Weights of a small mixture-of-experts language model, trained from scratch on English Wikipedia: 12 layers.
Below are experts of layer 8 (counted from 0) of a mixture-of-experts language model. Rows are named router (the router's row for the expert), down (a neuron's output weights, with its number) and show model dimensions 0-191. Each number is 500 + 50 x the weight over its row's rms, rounded and kept within 0 to 999. Numbers have three digits each.
Before each expert's rows: a language model's description of what the expert responds to. This comes from a sample of Wikipedia text that the model never trained on.

# expert 4
Prepositions following nouns or verbs in prose, before an article or possessive, e.g. of office, due to, authority over, during.
router:469493417418433538504488559599545488488546570532538412515547458427536558500593514526543395502458479554399451532426556424601549483553500475497561540546541494555498496455449551461454406624516437411490496563439573495425487524471602409441594449462456514536444555444463534534476421478482459508494444576518555461491471538482522479538432520502576559569472475463533652526497461458539510527502577544553500577517582540441495569500545505380443492548524441500482499546469498487561455501491438541472530480418481538542527535555521491540494486452541497488497486469460434571410523520464412509
down0:484505546430464476532619475414534512518516391524464486547553657516501516433524422500451505495570516503535468590498473543525391552485512497461324470471509541476542617550453472494515403519492423514551393465478481529551439447534526549457426493373512511534532392510508526495512402524503506527534434490586477469576550510516585493435514490542514400532519427537542509524452459533469477536561506461458541496527567437453463506420393478504518486502480540449448414538553530444605489436578539530471590513492558515542513563499470424400528494544515503541511418500517477505513487526508515508
down1:479510486536508541510500505401542503568479430539619561478435439469466433425438488582502463489561496509446498546488510501529454504552504426448486452490449506487455486488451359477455498598588543472560436450534520421536517498515537500552608459470409579474570525486502463524577407513502453460466485437561457603470513524545526446442461570453560521528565473464578559563464449470575550554546597480485500473519463412436385574570468587494560540513561515559517468540493475419560477447474568489455504405494465471436470512478534495556502486475524586567468574553408501600533554522518538542
down2:428481563413462461487416471563580478455521496484532430470441569598455543482492529555451529430485524498565521655510455483418420518517601506499528539507602436568452507484484546422436429497441568568508566472494408561441493497412493585509539536599476536422487469528524512522483527493468423587523550508506553445509402511551476601469599431514580514465453516478506456412547560535469476494516548520541564519482468506549563447504598441462493522447528480434524541434506476510526519544455460524523505535464404519615498459510489497536583483402483442474548562514558567536511499445531462424
down3:512494494503449536467347430536514568462491522491488515373495429466500473426466481457476612571560523519545454496393558505525548522545516561514497492504407588521513453441443499527499510495436484428465466519512522499462469508595494555469484428384533514450517557477564434414332476503478463499564464448474470545445490514583520482540542436403495494536439434440540506563444602482509513505604491509531530510580485479439411477513478463468490502413498503407540487483511448447474522432460455517486419499530479503516503470456436522469480549491522538532499522467565484465519533716468455557

# expert 15
Capitalized nouns naming institutions, offices and events after the/of/National, such as University, Award, Army, Attorney General, Secretary, Siege.
router:442539409565573536541547643476500496507613521530554566439504634448516496497567495495464439545458574502413488440476490495525560448453485552573519573525534441462550505487472486495444421600493521442438492522435537524513493507418545529493604515565518526631447480465503604578499426499491448569448501511530525509468479538440536564538496466463524449534571494515537588503493507471593493556482557491589565530448538602502548458550540532465455549534499526541403582536421511477533483612499474499437501544494545501521562526550538457598540516422519540511570425557431454491461497522428546479
down0:472515462493516442427533483513547521477528400579477490513416452444503445361573557501439500497473492440545486497537450453491538530493587457537408583539459475499410557588477501436505476582487550449511473515554446418470523399468518461665565433375469472461532476510627579501497596565502516517560534425510462484540558525494501495461597517483584500519468525503488494572515491499543454516509478463500526563534460533425470462462501463558575526452570515503478423527566444453490524413539447519472544536446495527472455537461544518386492559456446511500520484510503461507466509545535582670
down1:556450500475465509552443483482517419478447375451412591435482466562519562517410434507522486488555439577548478549538498500523365576535413517552580497428614483512513468537506402492549484501521580468503430480563478397532456590432591477500429464440484478510482505422455495498481434533492525548416533475560509536493450561567614495556586541576476471537452473529456509415526575438474550427481435465555450500530551547558498453569549500478516530509551517519504507445456470557491465512539469508602452426491424592481519505455494562497459463539532498408596523511485457516524478528539583433
down2:445466544479453498560529474530555513535534530447408526460486465524560518478517420550462613388548448538549468496628465510549462483588466456511502495506479574462497492450429609541556482416531497489459538493553418552410506538457419499437512518439557467526513561501496437535445545469487490512435436552429479558504524494563542504473596547501439519411574437436391518545481498478494528460401571490491472489547473453480459514523463405560510436485478487451548399514563530524493524538459573479516589566543527499535503436543379486525408503545474554501523504462477561445468439327462421498
down3:464505474477466462480512532574498518535486505409409480456546581531354488497526492497523494517460500627431474373469470501477474471464416490432505547503471528523440443540612457544537588454479485554486487429408516521536464496485552601405412627446542523556415454572513503498483591514524529470435516568494519520526492559531493477464566493482553586423465469566516558421550557561461430492461539538406491411571592571554527527529473458470548540568405465505472529551542526522472513572537517539516490441578595530445455514504540528546470497540538538576484456562448458440450496460548466525

# expert 10
Articles, possessives and nationality or modifier adjectives heading noun phrases, e.g. the, his, German, American, Zimbabwean, new, public.
router:460520452513519475522493521549569485544579518534530486433465486393472455524464416435402455569489489541426410466464517482511537481521480476449601573550509473424501453410471557488455477512511497444470449533415577502474565501505513482412500519530450511516448597432406562560485422400426428477457524463453510561372467491470502468543404540436420418587550555510552610539453488437549506529514547490582523540480512443474476449513485513530489478532553540506423570500341551456531493558461444519460512463493478522505539462558539391606485457454539523454548479498416470565433511496540507478
down0:511494498482510564574449452470532565419496578455475513503446591588503457383582483588540488467427494532511572550518512453465455533470458531475479459526583535534531468451477442525432474477486514458521488571567500600468456456515586529483502490403480426531518555500582495477507447516518471518516484437501459463454578442484520406559405530488497453401582470441532561429435391519523566553410469506543542541424518474499415496542474514598461500475593581563405603515533465441508461465529492464453472513547507416536576556570587539552449549506515538509449597565471481438476439544498567469
down1:532477527482523426535428492450485431602544511475513491595547481544582443543435542552473542575548488487468448430498540477419514482506469600472484470526435384460527493500588464487488477463473552567476444546479531465538587488494557503415479467533505518502528478601502464529504440555572541443480454478528498507554459488463531505505428402483442546511519489494569590519580534512487496477578582539593452427483507468422402470484479505462480536444547584588508504518409423456454507488556565506585515533425401531439505572490613431586487507478509519532481487439540362571515471539529525638
down2:458486383518474489504552473573543524515528558435451478524588508532507466558472453449468504586559405543516427489521537468541539468523371459489532539478445498493406509491436492467511522474460580443509530608536490421440529609450570545426546463468498423501572467551399546430518407536548585429505519546467508495504488544487390518429494551487498475608423571531518499505466516574497464464553480562564390480509430515478437544556519477513531531555435527480502503511532544540515500503491423542494475577494489534434345510530553475492489507592602530427501493506587380556488503474558552507
down3:549498507509388597505461571494543513409436462494498423440596525531419553515590482529512463498429471534521500485491575600515499480511459556581542429587500540585462441511432531430485453554427447475474567448490467553510465543470518508551478431506542518588495422504525474554500477470554489473515494467517422427416440499478565453517538405545584519564351457461559498411508458539486550449485489532493563504549463525589493435453495533518551459477476439471474577588581480510580500515456422474467495398483473440454519571487496466572407576589542494500517486510524487501565512463537580391

# expert 9
Periods, line breaks, opening quotes and clause-starting words like he, she, who, which, It, When at sentence or clause boundaries in prose.
router:476496479529441527454561500554455380521495605491587509467536639502504569555584350476508507536546402499402489479413513491535498422507502478441569495601498437461443478501403480569518453538508577488479434521510592540422546576501559437503508487570505580517486522505518508521405482435482465528451466498410573474462495526542468413503411520509524459566480565527456556513534494406548521528518516512485562553436553489441498556531487543436433540507534546433422472516365525470542411604523460504506509487462517498511525533536581483569402425479532502456476508499438502519488584479526445492
down0:531429504415467531531391558456529496530556488451496463397407506458446539506490523550529433496510532487477445504426483536510489462475618452535503456521367601614512430483510596456526466425534526556506546438501495507449533586488449483543612590493542495489395473487489453544580469514446524539458517501504502476608531484521529437485559414464492638408481449581553508519481416452426485572470495510587480544413428447522442534463485651586511515532528479505503492512514502528434428504553529458567547445479580461556496498487441486512480544460554444501465464485501443473501469517481560441
down1:453442530532449499492451486484565392539470474508439455462491520568551481516487462394462495538468495576512513485420397539510523537607508597567609446513440459558542500503470487491437563418415470490519529558497409417438575510478493479453475474564520466442529474543459546558581547531426457641496540507528418482454451469413469500598517562588494577484471608532518429423513384581459551629517551471467456609482442438480481533445484565511497460553526467485451498476486517419434432512507507498462510491495548462541435498470568529492455581543527470514527492507541525538410507535498521472
down2:414469484634529528562470484428341500456426482476470543561590527491494547464497504551466457461447448495547540574452479508587395535520450466485433540530483566517521423493455455518524451488454455642520559533467462465417440462532520570511491455503456451516589525536564473454499448514514535505442509590494507528565533506535504545500501485521452480558541544541536362481534537570517515420479538449481463454529503522494509424508592490548462403555481517579543461552515533569536524469570472514435529474478484474496469457428496586521529413517525374518554425405486455462506548389424429558
down3:551522399540426521435554492420474472498561537448536524471511548497392527465608452495472477542428500364575448434522433495480529514469497496478564509582487461456531478451449540576468548487427535458465533437500429542527452448467593517575524520498483442452602419556582422540567565485446455496478517599464549520470525466544424508534587467438521483495559432433544455498425531488562501522520468423520421460394449595543476509433489493452567509477452573583534541545601504470493488541493439563438450509495539557467469459482528499486491529544489482502540476478536429482492549448617602592

# expert 11
Spaces and digits starting numeric cells in sports and results tables after a pipe, such as | 1, | 3, rankings, goals, place.
router:527463502419532547476549451484537481485514580457559532446521542486514516563553517435528416486433547514483495378398508410563532494457497465438527512594629538532453584511388568510474491543495493482393515527494533564426542534464472457488529493526502579628426497474511535484486522444423515463508495509470506543466474467492550446520501479473496467542457491533522529512424413476606599471598501512575505567525527539500481511508465538401460536526503548425447424528393530463552519471427494502503515490496497518567543470469565416548521530421546511454553442533501391554375474338451468490
down0:518450487528381414532486444500479509590454552540504639442456565406523559461581510469468486538449463440519656527576425526534498444451499430513558493458483523532496397369509527471497539512583492563563423556415405497483521399475494493523494439491522562495463507493467585513483541512553526462506492530596566431547565456534477470522467370483502465504495453562573484517553444535467508582416533527576469532515485501518550523478569513512549546416517478467468554537561454494411404434598497521559524485446488510521435535583470505550442527502471557514487498417528461462537487506469565519
down1:422528481510475538473550462585553581402586558546515537526526465608551468440551408482424556518479471449444507507526486559465476390475540547517470556570471511455543543476527529500539554449539499500572520533512549528527470579498534545527574453505558488503513563532565439508446493507429399483495410565547432513551587457472436568545552464469560570562535558555519521520571461504398407451424547479428531491574472437613571515537522473503513542444482498512506460477518507528512478475501546436488507473468515436591490556478463599421684480536510487509431513540437385448535497530464493477
down2:533562454520498497475467450500532496466585389568497520542448549517478434485522469482501493457507573572542520530518567468532489437468442465513582487472412509429516477434456508519533546424488488570444545533414569445449369512502477529508523499523482517443632514535513435422589546486486472464509404472451431522478480436367475551547540467525562490470562443481527495513471481506470502519520549354483507527513502413565508463513514494468534472441460593509511322514450525574555517536546528551440482397514520562634512451532543559523538600470536569461544521512535504467522501443587415451
down3:534538516450492463531507482436476490522494597580565422479464497502492321514542554558556464459537487452509507530534508446447506509394530521580570463484427461506468475574495444454516486494471524506534609534448456548549484566483595435484488553468502563507590480572556476529508535500497412469454476540565494525479525510520472418571596544558508565471602534468446572454529465492518469420532484512480460469517344432464535495447499494495505341399529536520486444528486492569454454535560495446599383517569468405481512407569509515517513469437524447455465553551485450498494552566503491462

# expert 5
Plural nouns, pronoun objects and final word pieces ending a phrase before punctuation or "and/of", as in spores, them, well, more, example.
router:399486481493464561624530568556522464492514539520590465468636503439548628509544510483461451599484497570467489480387484552521503397523488480572528544522507534460448516490467600596526456551508563494466504497455488509424505500544527422559567407442385454474444483422427481492495523519441420519508478498426523481446420536599600501547367490443504451535438525525524532528484461491492463479523568451513512513507472587444460530469471523394463589538402576570509525509465493551545546541482423531525517502438492522496553502550573476452454537544551557453528496504515447513483533461412449522
down0:533506402393500442434449454550404495508507493492505455612564499452534478454541513542498539516569465459442437464520541418510550456496490540479494495457492568564542485493436499506529514470564569418563489503475541513526510530477559451528513601499506527576489529512493573591551487544491508552510495523479453415407466476562477514475567446562463458485541481502401302550482544433536537486513452507533484551453499534478415461426521466460501456505478551516507435493494417452537443542618489540492581600484501453531431644481556552467457558464478458426531437495550572418504493365562480538
down1:509473398420602499658434550483460473508530613495450510542475511465444453444596474524491525417466414518486486478539457439530429489506445568465438536481531472467417447471420493528564459604515399477648455459484450528542508514524507529464406463500570457548515535505486503482527428574542484491549566562506541460513506554471548527471624426421505599465485550508505451567447535538496531490503382535468561556568634456550445505463507556487476524513494526480447554457544473518428542502481389516592512515485443513554483558534462529557532534487478574572513518475452466477466523556503507482
down2:441590479533419547512486527459567519497429433520510491536520575518420399493499530470402532456573455463543496469465396493619497514561524469481534543491507563582525515564432536490458497480516435553522507523526531585458585547561508453536488547459482486503498410501430518525520471521545492503539514519534574534531593522440456565453515534590504589533575441509451528475503486498562408469469398471507503414484435571509581552437435498433466527483466526497476477397478426459535476612541586421533470493610531506537491542564377589452511493492489386486517419530437484460403541472448552484
down3:532476482488628377453423646529592494611501484507598528492423464511566498589489455509512548473480546519438533529551465426548447499460412566579455516549508510520550461439520472532507521491550445511412461602573511476524520470531498529565499546529527445491509437500487491548462448542498485495507588435442491539458515483543419508394456530462477506592446458540489550457524555480480512531489497510538432558520526448434546457492564453485535494512439448512465476455533501454492494490417549494505553476540538621489419547475488384468358446548505375560560515534547531584533484532451600463

# expert 0
Line breaks and closing brackets ending infobox fields, table rows and headings, e.g. before Awards and highlights, ==, |---|---|.
router:480575501454426510534506537594499417468465483567553513544525619441529513453527443512534468496477554421436464540450600549527530504456543430489544557466605593504520442485402480559505474614478553519482510543448548487517568540495530489444548481543498586503491476479493514508482502510387534515459456453465603475501482558455549492562471605521605446548496491479455520531444326455550416518517493541533510529507532499481500601467445566522457524465464412551517525482363438464493476583478487534581492485487472477463508436464570464536509463502499554428581397584427482467491520391479533506
down0:505449469495351476580515508416506618564457505485500529456549553470451491537510496467519542489490515584374520526545509571494401505526465500428486567505544464460512525492498522500514499522554425522488563434521561606469506460477498535543513541505499407510480558484516618523555450570470572540509440490582524629564513457505562416530526511456474484500566485545385548532620407529406499478523426456427460473481630483498413631505475483560543476517460491396495439501475551487506511514524517451478451480446469447519542575498524414464459481504537538556514403490440543518459474573465546459
down1:487508495441475467490520478471483555488470506454552517489539478505482464462473508577413470519498459541573613460501471473483533493497466497546360513562489450460491460454472481450452544552469474525523463531485530410505532503564544459506393488534538525463561402504514464588470548623565509478488548503452460652548468502476556589507394462593496578513405578506558409538598465540536599403556454402458520467485518571516454494458454486470561578538475600443535498518559542530478527468540476483563531532475455441460514570476433539505497563580465564402486523594522452543491470565402444462
down2:499483518601517581477504469434502498509529492553377438456431475520611470514554553629505457503440484513422448486505492505632469464505613549573488494520463462487553438577453509481487479484468543584394444420580435551451482452442515513487522492490505550499623463439507547573534444436489452468546510523549551457506483526548450452520584475517561563543511411388595569555442512479495428467492532512578442481480435524508411464532490466526451452459460467491525521473572512511528431482548450452522456471571521566579497493459521451539481419530469509454420512522575509576567416500414445460
down3:518539497532507492487490506385479494365510474506478470485568453593473545407499454526538560459535490533479447494451488401467463532464560523442463564536533585471441467500541440518453395611533468532465508551477394459386540457530435499468518455498453461523542383530576499533451506490456513582466516528420505550531494513466574556541462456485461504487430421568523566466462537563518526508427514505541470485525538534576523497463532540556573532531499473569478514394597422518468471567558506567465443601478507426447505595510508510539529424467490470435526501573492457378486589575586503600

# expert 7
Pieces of personal names, especially Slavic, Eastern European and other non-English ones, plus common first names in lists, as in Vad-im, Kaz-im-ierz, Michael.
router:497501442464489657534511499487507485481484544553534425497515554427490445524444423406581532501449457542463462470545550462572536438547496523543521524548479521415517538458364575508471533490482467488437434432480506563444554454503545523508502499507547562536461524451497551561457530450518446605462558515547478494470452419563551487495494524506484384560587506513467479559387468469524478503536517484589530517479520552564413504520494509402450506526521492460533560529507584502501445591393462543516551490501408513529513452503565463596530465441573531468539432475560554484386519417381387432
down0:537498518464545551481510500529539489524468511438477636420493424535381592548463429501467520448425545569512480508472540527515545483550545402466507471466477622430471450520513439399447422554471519522478470499557520442503487523402576518466473578513447521536463548460527443421567485411581515550444507533559449542526604465476422574569602483513454462511520464492505431527569469601410481452464487457496552451526443422484485464534490552449477445507526496444522425461509569505502420489471526434434571474594462512402580516574523412480572552506506446517478473540486492516502573562498418455
down1:490441537517516502454464476512440519520585516458593523497512461475568567539487550457510529425540535569530543519431439522532564492467512648477427497478515510446422499482489483529476529521507492477641538502487495448604504392595496478545491519453452450542481489496470505493572478500490461479583470479467460541555532398434582521514563491453519434413506541474434402461595572517495540501568452554489575429465480510456489523523557448567453554458476482481453547554568496578492508448569493580476502460525515533563372448477578465470477480490523509559359381533549532490559454416368538514
down2:511437508519458573532506451490494544556454518474485515440488539520514520477476443495432532432497441465536407389564556539454427514521527516483582494566604522467469475447466472451508618349561521494511524481511507497522510443420597488498533535478511527507518485580489489444446515531633573561541526501562401533478494468546629542590585467470563431493450460426418326489487590570470446485496450478542503437562494507482622487469509444518408481518520490425584473526605577477513576524465443501521456506521449548476498477531466496518544487514507522536528441475538472479433562566499519494
down3:442469415491454547502534433523557487523468422465402444463617436419459472591514476464592544518551467557501535528458378572416441464538490480499513449523544484572376540540580461428553565494406513481503460514541520489506485534536518463494531486468536529509466500566527502542441454486487477673417489499475450520461521475500454553511507438458474544425504607469554470461553467539468467576497532527491523442550451546507466429418519564550496519497466562554512500438464487463342480555484525604505553542626444493524519535468494483528461558580499465478495530588432425505496521572507469427

# expert 3
Dashes, colons, slashes, equals and dollar signs between digits in scores, times, formulas and tables, as in 5–7, 3:47, β =, plus non-Latin script bytes.
router:500539483453556551505513571463544502510569486533535392449549611504574599563546514475540394477466471486507430482560552508551555433516503465524492522510485489504495519471417523487487460495566540451467443501469512555458533485482597438495485435622522523527514451512550544509364538488440439533456504486480566533479502466524636514586447540462509430535528474551589499572467515494561524565480502531522503608510552522471471503509483616467502523535584530515465505506449598511536496496558432545444499387491505528594522464592483547485485550528491410416454395558429452578425504372482481411
down0:423533469489558481525521555420503412458511487387570455611438563625454580504472481555524441507492434506577440511510473485550481549560438495536472583419539567523447525562549494492535488485465512567491606517540483493539507511499524480466554486509547455473474449404477465448550475523497488480572427493490451448441422495502533434511445538560476521544425558515547411528568464421521451495551520422535525487429436446496439524564467579564466504442504647436618507480483493503486484528465458436568499492518365579535453546549471461467496609618473517491450503484541524486586491442519436498
down1:449505522506511459455577543463487400411425464574499489487494436505497549443530449482437459444416488604368508464409486427469484482485526478445517530580506522565545549507546569500475553432564504511540493463484504571604482573409474512535446494474477488539530501556504453404544527523532459472523453429496485498532503522446460529573459433522497436538546534603524632517568391528474427531448555429490545499496519521477554463498490594461567475473548512503525494522440605419469436456469488454490533490469407449484455480591495497508492405531597505461542525441492379422610487450553468575
down2:511446514538488480459409565400538496442451442583476562540457473531446476509534518438524506497545486574494530532419377461560577521394471424507409481518521487567487463543571471495526458488492460530572503479435536466489561515450438569495534448576530433477541478599531500527583502591464540462567444576513593592492462515526496407594495508476498542503395565475528504575396448443546477612384413505518516574528426552495479428500493541463482438508531527466587523540580526509505490473506531432491512457469480447530484499521458448461551569438594540502462426434516495528502497552466606442
down3:582505516520412490434462532554410503427472454503527553452467530532407528493480393552552504434536439488576531555472631439483561566537457501528480598573511448565557450506570528539566539489504460517472512516536537528372430534466463517593573535515533514486543499519506542469455514418509527447616550475580567475478560605519468444568558512481543464420447569526497404453480466548501467535514434448511461540551535505475447493460509459526457485522527562502423485537501501404516563461393539539609405530451526496538551531443420468413539512482461501521525533448542432444463410566495465557

# expert 14
Coordinating and, or, and verbs was, is, became, been after a subject or comma in biographical and historical prose.
router:576539476487420596508553476497468427516513551514517490434504486419540582521597470481530511539499469525405545427462589501449558412556494480483532546506460392488476497519462524551447498483503487385470488500444536577425554499521583354427585420529496521499460487504505535529441473464494386495432442598407599477452456451530501446541444431383544480554467472429483528525484498476512536535533490454511605499469595547451460581500479589463449512555551550419399513462367571467531491537486501542498499469465475514552550515452577499518463463551511544438506488521452492471421462509464484463
down0:449494513494425538390456523493509495543572507433519519492509456499539517541538423516408587485560526509508538561482563599490525468491429451497547559521539510531472522555545543505560534368504515464431532583441539547433500420523565473584597532437434468482406490512404451543486479514456418449489496570511532547507480569478403519519494466520462533587438461515539418509445546438434504447493507534444532483544583438447533473552390517442482567515553498433598406452475519460576474449591519382493459381576519468440524492492401508435464505523470549462427507505482492444524474560523552454
down1:495520525439575453491462588527485518545446484501377462499470448541500454499480446496480483482613447570462532576496478550485588515494506379438454541467507477564442565510462452542609571470530440484556488496449456530476481496474429471495565529544480485467581479492467465416411460500470521493464490568532474518546456521481462541568506459495522498534584472530514527527466496463514538433445443465467581464649538563510646509554481527505617445533548535508527514438599520438555432494572589448510457515516534551463500366488334473542511564555435459426500454449480522501496518500421525439
down2:466594498474609518472366545483507597551469507405496489483532395434502555456467563502457478543472528456544498483457532491470517557435490446502534510508464504585483516503522489470457613593558445568553531460456438497560504562452565538441575537433463527514508495539486504452486457575474476553494506481456430431417485484474553434457491412523504451464510576520504491541517593551479524437559571393504453504489500525565505504425470533435509498496493506537531369473533435480460518570392420553464438490564540449585502491431449421463583579512434586527415477527520472464466436552450597424
down3:360506425453588343476449586496455523571540522460499431534529532537505496499504487547588372573427529531479404556442543460530517457508478513572494472502571476440478472517520420566476510464573453522512481574510472445588551550557560466464539569414493492484556531453463575399471479530489508477501406493575529509472488533506537516500436457532584575548499494609488474509528453431560445466480470468463468504565446551415490589508459462427544504535437444474434394574526486480512465470473441558535537452504538526518565494437524523463466531508477449466557442479539455529640543442529507563

# expert 13
Ordinal suffixes and position words like first, second, third, top, each, next, plus numbers after a space, as in two-thirds, 17th.
router:408510509507508489514593455558496547514555521536617467456460508540496544540514439516509455521488562538486506497424517513550548536502541402483539530496488453471472492469447618440569531530592485445421435459480450581514544479452507464467532521521515427469517592486510566452498536436436431555428497545410550499439537507482433509470409557456611508523533527514430611541391469513567537578496553480540529504449520450463604506499448523402455517613537518474429562487384515583547436492473427540472499438391476595528497582575554458451523406470547526512487466484489453593483547474511495503
down0:485505357466615512522565449533512500455504463558453523549436479502581546502484505460507494473589481494555456613476461524488495480481497534540482482426576565555510458460557496485566528469442393543497591441510527563471471466419552471431545496566469478448530501438489485459502511522520467395591603498468495460541453529568493448536580550548558505380439537392412510413563590586531443492468456492521451547495492517558482570486562560490529423483588459469545502523473525487479489485412556453453511386632416448468550446499411494478515549516471505465528510401574514500464537527511503479
down1:420455458578552525490515395528524565449495500479554519441480543488462468482355553490489536548356461556546568589455479531497403518586465449500533515474499490469539565481524535531492500545462526660438482508395438510555494505519424356431464482475569390462523638501504541489517487498482498483476510550475550520475515521534624542564559461438513469417522512485525472454506514479461526501495500443516536482523494518530535451473404625457586455469521405423522408507464534469536529510505530587474512472484529575442574457480523455510541540433498574494452489477474507463537461424457568520
down2:540537539593443500494463497537609394439496509431457445413422496546521462534461433437492529536523528524583474517508476477457496449433495579565442516511451472398559495544541508501550538466532583424490490468525488450529445592482505557561521515495479482449493534507490542550554488533423522524514464417498400511450470394496498503508461572526529435582475442484500480543589498490506616518387541446503557535570466526472485496400507521612443500534547486410477461466431467464449523486494531494423494657450467477530374522519608488511519423507513542490542577498487431513603408524545434487
down3:434453509499486462476459495465492464572440511513453525502528497432489576499475398485527523589528347486508610447505406497388460551545489562544547511558541591489422549512562464591475533466497516475440520577554460532521532576420562454454453427520437482509473525554464543530442528575506433417491509440473492418542509486523633498442467461494491483466546545542466503504583570461485591482499471481462587487465481546487553472379552560458502490500492437442527424500489531414514528491466529557568568502558526610495560548443587517525527466546526476396436522480456456408515418498585471479

# expert 2
Number digits and units inside measurements, dates and table cells, e.g. the 3 in 1.63 m, sq mi, million, mm.
router:486554562500573581571516522588619473556450514546543490542448504519480502497574472367466403503456499521469348455467538505622566413436539544508521535438517547531534478494397462570496483489523534466441502451514520550481506583537620487542495507533554502500460484476535483520548483408415453512464517443499589482418490479538594503567462524476531486601468530454447581564496375527525520504593543489503513450542508492520453513470469612415476510472453558506474515455471461501506474471463511456489437435438449521590498491474533516474413531454560563487565503508513531564510551348498465468
down0:508524511450536425455570592529422429527556465423513484505537489572559433443499498548565511459454446596523451591467511563519457479515550517493580555525560447511445556562452549494506473551516482539524534480503354414496449526464462474502554535462558535623514512565476538480544376542476462491455493465443554494480496549432550508479413504454425452518488469521588435536538649492468461498462530431562474548467504568535553402483489540490440483479472539522644519424439515505531391529589454440502501462431473543469491567451476481490454597530442457508468586447536518505514486508606537510
down1:461443554477531498454521467590429522552629527543530481351605530510516520507548489513449509512480559491581531531467531426456436494517486585512492457462527477557558470437504565534478482475424485547441476570447578554566501489516520513532393469389423432480392551535448445560514577515498435500550541403471623515444428452449546509527489517503553458583502484561498400502523569567493470519542580432515508509554384464482534532533519511506515526592555396550558477500501504562490472501536535495541530531510610557567491460507490446561485535499519433502383512501515579444541459430512506460
down2:456495430476519475480569430511469545519498608494476511521442434561490634492456526616496584453515529490552407583465466503518494440545460562552538540512475495550523551508439472512530447547509487399545524479508459483474538494540445517445556534469475480521478451549362568543421448511526479472468454499504540543579511554470438442502565451456454469596444514570533650550456484562679517515484503503550483520581523499466540494453474489502492462439439531509380479532519512407575396479483499496383494522531412487580515540515504441493506388522475482447467503539416470465461457492501565453
down3:472511555609507467571477463585358472498498450375547571432512596431558428483490552556522547588518499490444547473573490498475467511508511483476405459503529434496379490521457553474510559529508524465484534532545585445485488491560476542492501558428467575475451527411564515501552543487386492541508571464640477496454354521469459557451525510533540456513412556484457476468532656506466546480496459574406445472503505494494521515529506557518488478507432513500484513481521398430453472523531573533563472492467498536496428488455588510509542502474598529578521465576528485436487525507524541579

# expert 12
First word piece of foreign personal or place names after a first name or comma, e.g. A-ido, al-Shabaab, U-ZB, Mart-a, San.
router:482487435435524533489485547527519445524511556481502526485552589382568532519570493514446495425483528531453534471431474467490505446452604566481503564514536436517491486406466437528451456541500544549482475538500530563422553528475517405442599518523503601569397488506407637537433505451488485536424449596499578507396496496492604444606502485486429453552576469504463474576405430516574572479537538484481508483487529521534410516543517566518423549569540458470431530553511487515537548532513549564431570535454481579590523534535544509593440456427481493457566456486446502500468475446504549490
down0:504471435568484512507546524492565523504580487617462517481512479491403509538566503568459432445531512434546458441524569459488518425469520530491489518583472521515551542358528546423531481536536512580556437444523488490438557365523495450567539410438514537452581482438477464475441454564550564497519481494486454522486594451530438463466407472451541502457421443430535421534454491452585504426529485542520514571514488468516559618519426417508405435550577512535445467490570460490461604516506533508455572550377571537446444519575537518440521513508492488538527478493498554461512484426560477574
down1:439471510544447484467447451471511566497448537565535510587496600430495547550498583537459435428579478426610437531427472466621515530513499492426463431480483472544435479442465453496457566586585523553583562525508451530538525504555509454464449530583505469437483572510447426530552543488525534449446445506572503501447524535669450496511485600510535542411478500478481421532519552532458435518446500547439477484504502500509485524502498576475542459527498447494553468496553478588465486525451512464465431561508539449604465549544509412545522569552519520552450500493571444405412503473535474348
down2:528526524460468457462452429465462540551556539470572517509512529602426473528528475512482568506443434425527545486567466519546411515524395512445413500506494395456442556564455450497549559584573403548472504551470445420594571465541434549496413541418506458512527504559495514487543516556566539556490467447525470540489466523504426464513429384425429551560528477586477447520551566530487541538522470522475478514424479448461480585586538522546515532596527519474460444537629432509527476444615532530406528472445484510507433499512502432558506461501439421490417468494501539472477494415555406492
down3:529474488455455568552422460509472443555540427476459529502531439533513391443468603501434377448467495495506497536526542480431459508503501501474510513633606496446433488452494542526473519439475449491405516536427501474528444510475528488487476484490457480488516434521483485494534474580510612468467431574498556508497472463590519616583499542547578489463395506605487454528528460520522552472563472502489425511637516491523443481454503501387493482544512509433541534560580454471413511599477527554515489523613541508494500485467576371517376480517511536448495386497434457509528429518500514565

# expert 6
Word-piece fragments inside rare proper names, song, album and episode titles, e.g. Be-og-rad, We-ap-on, F-anc-ies, Love, Night.
router:518463490465495547486556492503474425524490558554658419536544641482566573538519503433428483516421436534435530523552456474476597479448555520448524524466576483508540463552491535529514494621549564418415439543476541550487460477487552389523481430537496497530483568514522464526485509436459453480433407485475461588527402538461568489506510487461520476484637526554471508585380493499544527534583522479549512471523498492509482522485480573348426509502566494476472503458458506525443524519528451533491534522454498480466547548547516490502448543463600556481504362531377509490525581484511487542
down0:491465525473505435445508495561544525396524509461463457494508475453522460503395522501595474498517538423519436444492472425552496491559493571422480512585556495480530500491573506512523604413511431554487443477459477424489504620494404585516549599542503572480505498496443512486443469519459526520449573519543486535451498558505531460675477490457511544490536496520446520464550324510474479478518521504454484526468451581518453542445567478582502489467481492517537536594426537613450548522434457554490525535575582456610427385518475509547466439507498500584457498480460472463492494391505516419
down1:506462453558557487438516449573426552566493401593454471616501450558491561473491609490512550528433561495573460493534629442477533507534522447518517422512521506516505513404515543431549439566546559416500402510510480430481462480577522485481487487493440379461435550461587457577459496503440536535516564446539475604584542492519511446478458543576470589470552437502502505544473404528571512439473431460506502518496494470406548614476486561527552469447474502485531400501492421505566426485487479495441497460465481531501431464468526507526393485489489545526534549413462470483618450514528453475
down2:506540486570490528491453534458529431501470534515395442425517541431517526530484508521584537481491558492541496474471449453586550483537531515507484557558389443486431494475431559427578480515435499505494541504569476423539490595435416455450510525458450509500505454553416452470532434471509469499514433502450521535547591530508499577431528509545496482358523460565513501609507490429589535441462521442495547504574485513421567469528457483515566548522558543497628575454721535488523496466489496501483567537521536646463506544531486524441534549468521444446478532500526595470564472471489461466
down3:462560463506493392485530511523488488482497468468471647477587473545436453503574580541477522465529493639609565457517483519548455537517523489442562595427545392477499496487472555549468543465454469476360563450554512472534524516564533484478509517442540444468437544583455538486544512556556470531526546532486495599528523419477493458568471500529519499450553472488489557534556425507560490582442567511555554497528529448426424432513491502485547464527418508368527533422517555447536492522504528461556409505499526451450526366466460507525441511531432590507482471557515572532408442488480546406